Weights of a small mixture-of-experts language model, trained from scratch on English Wikipedia.
Experts: 16 experts in each of 6 layers, 160 GeGLU neurons an expert.
Below are experts of layer 7 (counted from 0) of a mixture-of-experts language model. Rows are named router (the router's row for the expert), gate (a neuron's input weights, with its number), up (a neuron's input weights, with its number) and show model dimensions 0-159. Each number is 128 + 32 x the weight over its row's rms, rounded and kept within 0 to 255. Numbers have three digits each.
After each expert's rows: a language model's description of what the expert responds to; "gets" lists some tokens that make up at least twice as much of what it gets as of all text. This comes from a sample of Wikipedia text that the model never trained on. Tokens count by the router's weight.

# expert 15
router:118092110189104154117177155065179133140061126136162093062091127152115098123127113070121166108074156110161149169124148124072058120077121065117061158115164123115110113132093072133146133117115087162138101106140146070144143114096125089096139134087187155120131178132125106123164138103138107169130156105165158168098132182162125121070123085109169150148123154179101083118106122135063104106131141172151133200160135154167153124144145133090152105076150088108141090128139146084156128076056069
gate0:168128133093111139150113123133141106124142113162141089116170127172080099095127113159185155136127143099122124166158071067141116117122120080132141177126110152091109123211156074098123090100102166167140123086089075154103178092146090129154188148125205112147138168140089148095082074128097186101130168133016114114144105143125101146126146085109092138184164112157150131093105132089125129106161126143039064113188092150141159126091159167108204147128121122141089116145140165130168118162143130
up0:110102191101145148132151142188153136153136127181177143174145121125157139196160087126109142095142141149180134069142098103194195090172084102102149140162137175100101134148124132180132102071185096113112129118105148113087131144109141104047124144143162090139122135109190125185085123156170107132093183105123112075086146114096102135126095068139076131169110122186079136159139156133144141071164134121165127148085181150090134140178152123162088175129096138118118104217111108139122137175094100
gate1:134144149154146113109106086131173125111126128127091126084138120080130091173131149118108122117102103164156145181155121129181109100112120113138125165143108157144168110124118126248141109201117087172131085082053059190114131166122140156149173113170063109134116103100175116165116132113135122163144068173095141111139090099133134165140065125169177148136096162156136059099102109181105147094162126096157086121145142151115158102051163179138057159136159133194149125138181146099113118142142126
up1:126126142127094132101118143132195158120198140165108092177129132180142134132134102148141099131132107129115078103085152127109143119118122178070142124118044146067139130144107145110097160134107108105085189100192120142107109069108090147138110143143161123137188116107134104097111160123185137147145184101099132168183077130102145222114165134097144142070132123131122123152149105050117113108103103170073115109117089082136141162160148077054097099070105114162131204115081101138166062107102139
gate2:180132122090118116167117148108084086164093113125172115104143188104137128094187142087111172131176137119101112144121098189181061130131159108160103123109140202122157149157156126187165115148103088155139158108142054181146138160123167141076135142175151194158102123138095100110176154109114153144129124173141155107077170094124182179097130149185153073085141097145135098100107153153100131130166100083133139115121172159146124080205155088124088082141143094180094090157136101120060106096136127
up2:111101122153065121156148157117140061095175071117133148124129123081096112138088114153197124134156170152122152102159105150088122152143200102143136138134174166128104166088092102122135107155133158147148111201150169088077141104097155116066104119166078109099108153162144104161112125033123081157138157148167128154174115159197087135133132156115112076176114123137157140129104146168131177100186205117134166105174146097169108148119159162173115079090101091068079148090145159156114126128165121
gate3:140139190113110127162127144137106140095178133147143121081118131141114133073097086050109152177117157176139147140142102053125194146183136121079166121116123148149174120109132085070101142127153090120127056105114093155148153101102146112145174087119191137136126113175158134121217137120182146183088157133197124098071097162134150060153130063151121095136114126108121134104143106152130112069170119170105191150140166162082117144146126110158136134103151049135164164119149130129138199117122090
up3:175152143116129133142084159096116138153172089185109151130146100157100101060114084121138127097179086142103136118151055054141155086106146066173124094107084163185135081102164132200120098129185148103101109145040103115160151096144106093151119096145157113124146107164136151150212157094123144116100097127133095156149094158105176124112139091113087174145087122142154135171163112178081170154129074141122074166128167128153099123104145109128058182142123154119187138184137157141109103123148135
gate4:179166107126154088151188135113158120146091162132186109077103137080054165181160083124138111105085149141130106131155097172141128111128105163154168116137121187117154114165179121075131068143128107116128153150113107138117132152146083097123097119152136159126145156113118116044123132094152193128129128145167187074108071143108111156161163050133183110134119158079126121122200191112117129176190068134106141088121188101154148160140129135097095174162161154158085127142124117068140082118080113
up4:150131146134127115153140161106115187187094178156191123123067134160145056121122142100126131148139182156154138134142150124119131135132113154122172040096099182090118120127127151161127170084150112141152087157132132197122168107178142145141114160172207095147115110141113166166151203104123133169131079131142162120150066114123067178140199154155158120133151133124131128123160111159123134097158132157126163129107143159107136231067135088149137122088141142223119134127065088077100116122131139
gate5:153125108177102135091154187133191161124112126127068053156119079111140111166097155124208114176132115116088167165131096155120147138100145122165151155105194085163165140133111156131107201122159072097083079078178153124129132095126123148144154069141092130158145124150168145055145148128121136121098154118213140082109099140188152166109159132109152052174147127132073127149111120110123157156077159151177133120126150197121127087119141129113165110079160124143113153146143071156122106070141099
up5:096146164115128147139146100103093125145128096136148086150113126132136081081129121131158211074155100147172155125130138088166118164062096161065092088162100103127116097123137172168089099148192125160153193143088135074112126172139118115153170102107095118098149094054115088123093154097113121137111136161189144121089118155198120186130117183144044169128136181162127132166144106127080097121142158135099125128103111123111097167129098073153145112136065140062159095156150184147156127154125060
Syllable pieces inside proper names of people, teams and places, such as Wand-er-ers, Stam-ko-s, Bandar-ana-ike, Sim-ran, Ca-jan-us.
gets: "er", "a", "al", "ra", "e", "ri"

# expert 10
router:102137173102054127048111134090160123107144107106094141132073115087105201138196093129145140158100120119112145112166143118090149122115086090161100165148121122167081150127150061139143092170131127189133099141069135148138159162100139136147135090120155108142142129079141079135171127163186126155147196181116118197114160172122124145089102111102057156206068128129173118083111132110121091123164158188085120168171153108172129150149152108101129140081124086132150128154084188095091144132124101
gate1:165150104100134146147083056112161110134125088110149119107124148114125096153125123138113107099107165128168102162179144162148085133154112118150115160149106163164188073147164115184099138156098076135131130076090066210136068130107121141161120106115079130148121131135152078171115163086115155169144084185062159086123096129109121132169088102129164149159096121139135121141134122128108152126146109111187094148143143117125181090072184236174076106144110115187201068104155162104106151153149129
up1:100136160129122201149054115160158096143189174148142109174151078149168136159152146126174104123126155111119146121123091126110167156102106179132112188144041166080152127188122128143141151127117123087121153157169160121126126053107135152169139133183106104089174157105135182106081140140150153149151177139124115167160092155092136163141169100110123133069160188112126131180167120088063150116139138151083118129121124105129121119169167098055055135143071159144154201105077075117142115135126120
gate2:146127143062134115204088181087154082181090112140101106103117181124124149073195152112083147145136135152100148134129064185148111160148149147114111140169152170128102123113149135160166111137163152130163134082115066150176119151108150144076154141178126159133082065124159103127172145163140101159090128151150139091076166127108170185059135147168148067069124121118190115144138138162139104135120081073137160073136159140151106127196112112078093108090155105185116088167131110145081114114107139
up2:086095134103086155181157114140110113089141075168119103146141178077105098106090112202174124147144160139167131109158129139099046164127113116126130110082126135098086190102140112108162128144145119148109104138185191113087099113120143161093103107139098109115122128142173084155120066097175110153149190148114148136171132179150125138104096122135170099127140085092191155143092132141171211170140183124112127104170089095149104108092180211143122146086093099071081129148190127119095080123134099
gate3:114142193082142129132139100171058146119138139151174127115096124152125140083119092055143075160087126138099093143165112084108197112142111103110141152108138131184138125138164076098075158169175094117103093125115095156143174174105139111148153093137189125103137106196192132118183118076169148193082144107205070158095099138107148108158092104133094087150098130114090172082110123145113111096176078167146193138138154132097124139151181076139119153103151089114182138140149124133098161164120119
up3:163119186130112104130101172138146092164173110172127162127134118144061086117113119101138088132126069158106167106149086085154176106140113094123141126126099163184098086123181100175160095158150132158147153166017135139073181121113164107144113119105147087134129121137147193166195170132131164121120087147111116158139139180065156114146145121087134124101106070147143138168124159156134128142110056129090106164128179077120151123169124073104081149124068112123163099093164143167057105103144168
gate4:194164131157124087131122057074132111141102121160123127149137160085086154146173082145108163110089180110125118124176048149136154140129145115116129081126089103141148080150139100116208079155096109146122180148133117119107175101135134127132151130195126149115150127133093104040118120087124150159151083125140153115107058097056136155119167127147143104157154181112162086154144131175087137191131120129078107116106135088163162166147099153093134152158138127158117174162099064083113061085058140
up4:122103134108124090153166180123153200110072143146165128109117142124124071196141146115114140153121175145101118143126078122110093117101086137104091047087118178109069094113111112137121135120098098110169123124135139176131155148128134108140166198155160116150118092146098140197141156139100125176142062131150123132163100071113092170120174167125118171127184157112114124163146092110065165107175172131128155174099105170092131186134123116125130138117157158225126141096073093084108054112117196
gate5:143142087178151144076143177101171182144108128100085097158138071110151142186119153107213163156137113121116118172127086162086137105136147099195148110138129150133126192163067143141114194139187100062115078093136124096104148125117145121130160082134096133101121128111198146140150152148135111086118165114176084142136120125186101127032152125098164072099138102161113061123103128106140103153085148192182129110117158172140116085127156167116133106111144180149135152119171085115078091093120130
up5:105159087104096083203126064134125104150115090149146156120122142125180101109113109164165146098136072139160156108092182132143080160092119154067096103151138151132135085099147107119100099158156117153170234143117138118147135128132123150116160084143078143151136118071118106117088094134091142134142131134148187098147131121171142166141085184158072222153124180152142141117160096133070112155125144103107108130105073075104082155114095129146153104155074115058129078147161200140173151129150083
gate6:121149168148084140150128132095207063126136182147093135143176088162188082111122111145113139101135122135100113140071128065130079121123146133131143171110077180162162126087124078167118101045128122088136132089081136176135137184103089155123171146118126190118135160142142071138119153154112125076128098156136184108202167084101093118114143099123081079162131099084079145119166138141226167141146090119147119124072146109139157131130140125147098137100157144059174179160144120125150144130099103
up6:133135138116123091119096155097092158098134140120164088152108139153126090168197096141152130198092148093116106112101115030108160108125150084139091183178147160122102090164119109120139120108069165196104091164149170115148123104103189103050180136116126127120143109061097093140174113128140118150111089155090181120136160109151127107114111112081149109202178155083138133138099136127123111123142087183127173110154117087123138094157152126117106102225136049082157076098137131117109099094138103
Prepositions and clause links before a noun phrase, such as in, to, for, with, after, during, when; notably "reason for", "thanks to".
gets: " in", " to", " of", " for", " with", " by"

# expert 0
router:077120176120115163103124122136140119178162128142127123141121090094079147137116116078159105073091124052138109121169162091139112155096140099213144121142131149117154093130086109087112205144105128124142070117128184146155139115077151130056061121079119133085170150127129105137118114105137070170166160167175124119129169158105151101037080141117143172190095145118092052113061061156124114116134077121100108168156149130154136174162138094157136151128170139126142145142107113144103107134067093
gate0:159093139091103099094174118120096171117134086159103108145181112169146103066135123149159117121118139144149118127153145092167185142110084073144132128113081134138138143203161124114096146182124174167103121051133111129114155140133049139144129136111195154122131214140082129082103120146107148115186194120118116170086078148109110114165145109120119140167172158124164127090088173093132128116153089094047088129162103151151145160109134226088167185104123123134089116077174161124097124129156131
up0:167161156139172164165149147152122125137154119171173120215144119090150159164081089124105153150131134161162112105145080107179181108174103105122159162125203126120107085152125121197098107126139138129136114149123119131121169160109084113117110126167141059151092126135152093163049120160163144103082147116032054065147162092132065152128132087152159118144115130124124129079073135133131141129140135139106112110046171166081171128129123134174132105181103122092135130226124119145146143112113109
gate1:091173141128122142075055082125151117133132137159093113052088142048086069140131106111136073080114105121155138186161097127170088113107086061128112146172087134122153105152135121189119130187097150158097089064095077168095103143119141135143182143147089147145120089134135117144150187069096117151114111125114137074133073133127136125086058116127163131152102186134158085136136076160120145120136116155125078127117120134122112113070153158126083140114126102172175091133211135121081107178131104
up1:076100149141099124126076153149148090156188156174081153165132143179126125147176176146158118121114125094112127112115157106096105142115129166107105149159109085058112152147080112169152128121102096070094179132218135096121168096158098179154134113178174102082154135099196079121132168126187199129139168134098124154140118124147078143128189116079118174079129144110147142118159099086117097101121141126074102122146128090116128091166105107065056120130111129120104207116134086172140115173131091
gate2:140148139099134160168108135120156090158115096107112087127155177062108129068169098095102179135119165127091131089117062182123094135164171112159071145082138159145172145127140108148153118149145120144184145113102102144161133141089114122037134177174139162114106090121130126080156174146087117167105178133153109087108143113155168145106107156178139084097156120100137128080119158159138126143125077076150160096135173152143082106161100043108047085108156123153182121115147057162099109071094133
up2:072121094131055177177146169114113070125171087163106093154154158056093097125078069154156124121128144127161153093161100121110093128175129134113123138056114150099106207135135088099092099135144112166109107122148194139107092099106128128111139084141094143109134170172173135129139098094149073153141173159163119142132179105151124123105096089117172110177120108181162191072122124116162191174163148097113099132156123077115137144060124157164159137086113132113054099139138149184119102127106090
gate3:129134213090165138131118088155097154125149158193180140121098110164095100088110114033134119181096179135156094167124128107124161103135147106084167145119155147166182121157119071086075128159111144132113082132120135199157113140081132118142134122158155142097108103148193155141160168126171128168111138114208121134086077172130134106154115108123099090107157149099086159084142110160125103073176107139120205142131112125112142162129152136167117144073153069151131147140140131201153188095114068
up3:163168181047111153117138117130131136156168088184141134152126085188112115110116053080158139115171085174133147079148079107123174146130122096145119074117099146157148088129174131187135140102139163126122140148071126134119124080103093141177114096173150108122134121133115134171170126153174122132123096110150107159143075143117181118141180090091161138090042114168134160148108135151089163142126088127123064147165164107155071090078096136106093212089098105113186101177139161160117100134097167
gate4:161177164128157086129145107099156133136098133168130067175099140106046129130180019134168138159094142115145121176152122148152131097112118144151141140149109161147153127131149133085171108108119122138143133148091078151126124150147093137147148083164113100077141161118075125089150146095132195141138081176127138085110100128150113134138143135171152119171174221059156166119171145143135114197115101138104068151097196112134178149170106158087118158147170124143073122162099118054104070121110107
up4:108126152125155141138143137139147187132100144113168127124105172170154090141121123052120112158073129146126078100117122122117140122125081133086140050116125175126079100093102128122141079083137116116151109138078149175103176126147121110136155134154160117171118087137085167233175172153128145185137127114147129092174127108103060141104145148128132165110155178109122133151120106122104113127156141208149181147108104136102092229078121087100147113048170172213127134164089112091106123116119168
gate5:127129112200107131100143163127164117121095143087083131184145092111176162123118157125226129137143115106077163151131107179084115137110185066168193129130167133139148147145038168139110162111155088155127076131158151133118122104068094135152078098160076133121131177136194119117126127149111124106098171123178131126112106142180102135070145127075164098164179138154058109115098133101079132116059135138159132133146093167100139078103104130139113107074135139140124170160132054148135099137091171
up5:134132174116118092184133144147158153173127102136157126180088113212124082102104112158181180077125072138161147109147116101169102143070106141074115114163093110095102115097109136140081122146149090140123208123083152101113156148132103132155160112105127128125169156074101117105101091132130106099074086127135162102149084111136108164135090169140070212094138183141152145175150093107073092097114109142145123154111117099116056185101129089122109113143069153044145112196151168138149107142105100
Articles, possessives and copulas starting a noun phrase or predicate, such as the, an, his, its, was, is; notably "came to an end".
gets: " the", " a", " was", " is", " his", " an"

# expert 2
router:104055157183088126110158173161146111127185102101173131097091126084141193099140091115204142142094103117147086100163160079092128111149155142134166182085143119101172080102164104169141164060117115128154099118102094066131156134151157127123094075081184107118139127094115089105165087101203118104154132194174136161134156159065133066094128130152093155164120195135154110101073132148138118113152158174109162113141123080140108119141151100112159117126178130133103158133072147128166167125159133
gate1:150103176195124117122105069094071147159099127116134124067087112083126064146121154097129121116090095175170154184166155163139121112126117096134132149160110163164148091129157137194087147171115122172106108090094074229131103122109127149105156105110084113119132092119121120153121130088097120178141127162083148121141089132115128092152098095170171164177077141159149086156139089133131139119137112112205113147146105173136160105046162174122078120152123120196136156131221152128128142158170155
up1:083137164149160141149092192144184147164144157156107117162153157154114131150130117151177103109107151100134114118155103061087150126091141149103137160126075128091117166138083186137094135110120127113092158127208118106155164055100118126159123131144160169093157126086187132081116176142182177118112175152059112144192129138092131168132140099073115155106128146131102161117169075081102146120121121117052103115107093072122166151168134093101141136113054097143128227085104097122165126126148097
gate2:152107138108109120201096160136127066172080098131128135099141172125104129073210140095111162123117154170144100084123078142124100148139191162149093173139101169126180124121141114185194130143125140165160103079142091105107131175116132145075116154165114163142084086128151116090162140127152177141079120133162160112101182095151151174099167159186186093111091146127151096104151156159150102157183053110133170115146129163149108116188081092126063073123115096127124118139121137178092163076114127
up2:107098177074071135180175134153104102150124083120094153109144140065125137118079127139195127157165191107100118104188113158109093145165125151123111077030154154149095170114174089122122095191132118159133114141169126114100072106095182090100116117165071111151138121118168100137143129048145091133146148143132149117179120146156055137107104124131151054164107110118156130101100089166146178148148107100114113107136126094118069126086139095165151113083140157098051160136154172148112113161102145
gate3:128121194112135131119086126176094139107158188180168113123133152166115108117120131052130098195112111144142113144148115100131159148178142096050173150107135132200118142084151093126099173156161129104135126105119108168158175151104094086198127129137182150125110083172159149115148140070149100122078131158175127128100109161058121113164113095130122083110120126137105183107084117176114116092155146186103178104144153156052127112157142107149072183117147064140165146069138138140131179167155080
up3:152155180115120112114136146135091126112166125151105151097148122149127077106105105095166159120138067094086139073117112103138179151131134104171124152096089148195134112090147117143151124132190148104102150169035154167084139066094154106182142057104171083124138111146148150162155109138160133135130108106096132171131124168136140161139178110091095162114064122146141180210078175117086146140124069157091061153141165117108138106140115104116063168128100131107207101178124158179122153163147163
gate4:172134135132132102136123092112123171150081122146144104116137121128052094111146080174088169112071188144116094129187114131148139137155141124104134150110117114166161082146176096088172091145082118148162155121129094145126174153141071117146157089129139127133131114134123091079138110089148221091148086189127177106109107117101141139146173069161152059154181206118161131121190118083067117196161112138138133121068128076148151137138117134100089165203134115195112174122105105123113083108117120
up4:129089175122115146147112182150130173137113147139171131100092161156152081164155163116129158118101182132130114131151100130140084169112121176110149033103106161138119125099124157123161136169105143126165162103156144144093164129117123136139178185175130117158135092114098147157158195117146142154108078141141140102172068065132094178126178153122119176119173156137126161104151121097105143072180116153145144165151091159045140223082139091128132128078128131215118144144078096077109067129084151
gate5:170147122150158108083160179085148125143105116125099090167126087143168113195111123138197120184125155104127153176126140147095130144136162102155156144122188120136151136131102152110090164122171090067154059072131142124098150093050109118155128056127104127134116121154205120131142117161106124104158118107169132105122093184163130120088134102118202071110165112146043105199098156102083094112145146157163116125162109194135128083144164129120133074116129185119083081144175092128087108117151135
up5:104136161169116124165163085124111129138170119120134140137095151133121090093102114125163212106128028162159165078128128094160136152079109157086100104140148140115135117131117152163091096088178118101162190149079164117125113126139156123135129077071077151120163137040121107128109094139097121096132100162174150083138109136183152165136084163152030152079098203157096118139176116107129109125132153128128117119133102066130099176145103084138118109176083137076112097196132139151161127131116067
gate6:124113143139093120163160124067207065122169190161092156204158094110175127154104143137154125090141160140093162117131106118073082151119130144089102148103108160136116151128154107108115129058138099071129116107096139138158121196084112147142146109109161148095113147109175105087119145178087149103124081140155184128165149109082121108056135077097122049128090147043131127124125124116209141146147090121155104126033172148175146170138098115104129145132165133132118168163141125082140157096115136
up6:123115154069115098089127157111128137114174130102169133179103172182120082161174139138154134135096126118141124134108061052115161085155158106111122122116116153140071062160087099129169119083116131119111082125175144118126102109143167110078135141124104093105130134092119104171161105140106126163117073138161131125189159106105174113132138113098183078192159137115178114140112095121089120056166106169107153135187189069154150052131181109060147135192113062105165112137131151131099096096107087
Verbs and verb-ending pieces like -ed, -ing, -ted after to/was/were, such as used, called, indicted, requiring, published.
gets: "ed", "ing", " of", " that", "d", " used"

# expert 5
router:125124122130139140070145112085161126137146119119157168119129102138102092124122113134127132147144131151155052153135170081071123098135134125078188132156195092153087094225113138114142121094134165156183094154163145114129134100123152136147095119111179136193175174161091153118146117173115158169142208170107146144123151115166204146097063060140067167138134116107120115100025140167115141159175104171100073104140124110122119135097110169093112103174166104155167151135097129103136110073133114
gate0:150057159092127118091127169156091169093142090155169106150142165143115124106125136142142165160100143096154086160196133130154126143097138051116102154150106112131135153205161086119119125152119154162101114043104095078121127104112087117149184147073204091075110152134128162094057132156100139111149139119067112156137178107109110114182130064127087160145178084149149146130111136130156114131152101160077080097155131124128157126114154235104165115082093137137081086146146147142150096121160102
up0:180149182168177178154189151192141122128149142129143119161109115111113141191144126125129141114118125159134081082150063086154177111141089129126145131116163109154110136126155067163121111139133071119128119140112148103158146160118111100061113131112169073100096138125150142148135136122215136100107141125114085076143187093106082164081132026153140109123119140207067115137105154175100110147167091128145149087090138147119087111100143168177144131189109189080139134209121159106114165128116151
gate1:147136136131154102118094095178146138141080100112154124065108079077133115157113176135158127078118136154112128180137126151164128126093121060153138170171068158139194099107136145187131171177066134147129071106058072205114135179080150173137163126111068172134153088125114135171146107109124172199172104128125133111123108125099138118135098107131123142167122138171112086152103148131107130118122159105131079121110103162140184130084143179120103160149117174203182136107172168103087121172167176
up1:110127151168123104143087168142187133087145150166088119175139156176107148142122112128157108115090139126122117066144138097089136140103079188104109141136052143111120156117121154098172166156101097097091183113170144127120170029144093140139105161188148109087166089116134112098145173172193151144110193094099154157148126090099149143106187139121124163091113110079119148124166152083138143086122107191073088105114100075117117159162155073068092152105083101146109189113094118154151092124122081
gate2:147117139108124112208093151123101063161087110140166164137152128137095097098100125073107120181126183139129107134157077178158095138116152130111097171103108160106130121122101132160138128132178146105137101104123101111118160177112107143107133172168111179150111115117147142095211123148110157156104151148113113117091207063162151163108118149155181049103148116163157078096136127150169117150128064090128164078147159121139075138155104030105061087082143141161168103111096143167092086075115127
up2:105104098095079195135158124142115091098161046150128153122116184079087136131121098117199138101129146072137121094143115160111109140172124098142119115099141167118108196129127124129154097149142122144138119152140202135114110148116147107088082156137106132083144120135187095133107092075167061155189169156145129168135075173151072126112077075097171065150087121091118184102098137150140175110206139104120134120137140088126087105085125137168126098069098134098068148089156160182081134109128112
gate3:112174199080135140163088117161133136131161119152156142140142150155124114076079106024103147152119167119128117159122113059112179101163128116100108137111151097142124096139120042144152151158177165081128110146099107173144116146124092142180105107134171127119094130179130161124186116063143107135074131118190104139095104188076131099149127085168136095090143098111108170135173160190125078084180105164127213146148102126079086131163129107158119127096145072122180131106154129120159154147136093
up3:179176174069133121155114152167143095164180100159136103131127128155131099056145094087131170096146052159104183088141124083139188126165134084168102085106115117170127080156114090174150154124157191120107171135066136119097155061119089107142115079128097089103086100178142116129178108102121163121135067093134090170117103186134149136136136082096094154087090108127144154191165111137107106118120091185088091169172159102156118125130114133121115149092121168113161061165154145155096138114115159
gate4:150169103084130125132107109129143141152105159183174110123136166079108156161163050145134099141080143147170141144170115136122122125126180132134153070127097139143166126163177130085170111139101143106174150139101088149125151095151106065138156111114087147117120121102111137052140112069130222120155127148135181101117101119136147125114141069167146104135155212140142151113182130099088160202160119170112135142120152083181129142159108211112106151181130187150050113120124120069176097119081143
up4:123128107127138131145133160164158173130119132113160081153096137128177088155146143157111127134142177127135079121137141114067108123107114176105147070094140172108061105081143142157093148116109102131143158178118132155091177132155116119197152130154140082124143106128099141150146178138168112169130122070166148100170100049113102177117141201109136112092219172120109125139128124137099147130161119129156187160141120105116103207052112105153167178099197155217135140156063079085118133135117163
gate5:129122150146152095105098173073172133169092155132094146166136095120148143151103111097142134126140114107148130154148091130083125121088161089163160130070167118119139193187040140110114200104174071096096091059139173158166148109121083066168191053123092127122094142131204155099105112172120122091097165109168165133115131172157127162056179152118141123157164118141103141107110109116138153155129140165166089129107109188119108082158140147127113112143147192132103113130205107127097105095135150
up5:056124104145158141164128121100143147141151107123172116111093170147126069138124123142119180117138049120175197114143142136179119135096085167053073121164107176113137065116085140154075091153160168140139223144093119115127104145110153145094107133099105177108154138079096125111108130123112111105109154123169144105146085142191113152137116167128042190109154170157137165155161146112107078120138146094131150125139131061112132191110109086139154081144095151089140148166158188137148135135137053
Digits, blanks and party or position labels inside wiki table cells and coordinate strings, such as 43°53′08″N, | Labour |, MF, FW.
gets: "|", "0", "9", "3", "5", "4"

# expert 13
router:161028170143096091163154145063165177122067104138169173079102109115135099147184069131133088184072152159163069134139156086091122153128097138133106128102143126154128138162051126075220135094119124172122096119149174129121116137155163110111093143103117145136133125139124130119163173078201085161133126134110147112133137125125166205113124079127146124166149135124130120111105104164128124132132106153114140130162130144170195129088107148147108152108139058128114166104060123088126090108087056
gate0:185093158087145141183117132107145149138138126172145134146153140144102102100165141134165143130084126110160097160142102093166131160120088110136126118121060139141130148198126114087122119140097174135127098057115086082109129102132092140131172116115186125142134141186095134112085112096078150068135191132072114173152122157119135166159153068162110180133161141075168154068071130107122100112170082118053056089161123144097179094087143201126170178144139147131067101140135169106165105147169152
up0:121120163136181142156139157175146115145163152135137147188134131124138149132135075124137125085173124147155147047160072046215184116170086056118172161140132168141164132113100119179106093101174118103119123155108163142156164155117113108092105132149177077113106102132158094141093122139185177115071168146129098085134167130083083119117140063124124123181093134184116073120133105142113130124153100146156115084058176144103145163139133151155136190172108163089147120202125097100119156149120109
gate1:129108151155145125106101119159204116135103156091107107094104116070120144156122164108129107140109099162137098200120151113158122100120093066120145157177106121139129067141097163208139139211114089183100093085078047182132095134142138160154147130144090139118154097115166108174146148124124095176141080165135119110121074138107140151124111093191108139148092162176126089130142116163099137089116112134161079155119153178096128098072139214102083165085124118185173102104203149115104116147138149
up1:075146139173065102135079153128133141132242153181129119187149122185101150156131125176150118110078123136145117096142126055099132103100089196078115167107063164115101080146131126108118123099108091104098147120190158128136161110096139130133128140156123129075170108092143126100115159108172127168136197091110132154161082155091132196129121128095126154105125139098109107139165093067099125118122097151076094130127093102101164140181118066056094121115064130151126173128109111114185098157137110
gate2:164124170089058113148088163120152083166091092143163174101111163114132101100188115092079140155109172146124106106148058203150061144118144174149109147142125167159157110120092167124175129134140157159158122090135107145140128141086110105083124174185101153121085074099180163127179171124146145161090089154121162109124164095117131222120135157133158079085114131140164114121127111162115128152132077091118164080154156154118142103152138077111058096091125087164112093138109123135052110076103133
up2:078092141108060167144181132153148095153196094156113160108122142091098111148104042142212101152118154098103155108135130136149139156147148123147073108077166127079112188099128114086077097162138099114117106172120131123127112089141169143126112103154107107081144095170142080123092106125134051156127160140136181145147129168132113107128123103057161064154143133118171135113146137170195186149164145133092164103186119123118104130089167170137150076076093124093067129129167191135114124121169103
gate3:137154211068120098140141113149109138138133142194160188119112127144141071057131123071111106161121131159152097200165129056097178136153133124094142145112130137193173172101125099105105174179132142112085088137167121149122176140096108118181113111138174144121078095162138150175191129078152118149102175135155087124109120144094131069158140077138120119137122124109129166119118137158110133072158092143107204150142134157103115145173148076150149142109157052119190168056147127142119130139127077
up3:155160139095163125145114147161088145164164085200144098111101112121103082080131098133158110142123046181073131124151094111157173124147145070173153094103115147178133121095141070152114125154145153128103114175053095121123145090112118125177135098129171107127132162183114170164127137114159141128132096111119099161067088124121174136175155124103099145089078088129177158169119165147075178117088133169132122170170191105130107102094137133087064201139110162117202108161141141166100078109089132
gate4:199146151131104118147139125091143135149092116170174105128130139083071107150140065112116112152105180177122112172165067162157145140129112139135175137142126121159133121154180124101197061123123099112186144115148063158128169114140097099147159128183067172107143107135119108068165154088174174147110076183123138076086068089098131168186114071118129109114120167097128073127158129125100086187153094126109076145117134075159169182158140114084095163123137137157083157135102120089152080116129128
up4:117118146152103119158092142118099154127072185160131095136104150170133090176195139131129166164141140143123106117123128154110093150093100157098113073075123170113102145132143108121121149109142118122134131130165110163132167107158128118171187152159166093146116080125067151182153171158142128180120098129132146107154104135118061187139177201103120111061197192121151115079154110101088135132137135158136197182155106141059124205061125093140131091091175135218122112167107124099113101095115146
gate5:170126093214119106101160175108157109147136112117078136177100089126164114164078119121202070180124150103113123150123094163097113131136154119160122121101168077160174150156100118141115158126136063105115094108166179132168168069113134151144138075150108132140153115128195156048112163129133140123115200121168113127117105129194137150088139118125189069179179096121060105152121104141096152110137124153148100126184125198138137101126113146133103107101192131147097140146190059130091093113125125
up5:114124120127130146148141074088104108125164111133119114150114131132135071078111081111156200070152075152143164102126122085155107184075080196051113081143101156140119105112103160121100113113166137122149195143111130115125134155120166116142145122074048126102162140076085104096118107128099129124123097171203140115146099109198093176145104147151071203094132182139122126123147101111074106125128147096098139116134130088142068208130096114092118104151152150067119140146155161120188098109098090
Nationality and descriptive adjectives like Swedish, British, American, and first letters of common nouns after a space, such as e-conomist, c-riteria, sail-ors.
gets: "s", " ", ",", "e", " c", " p"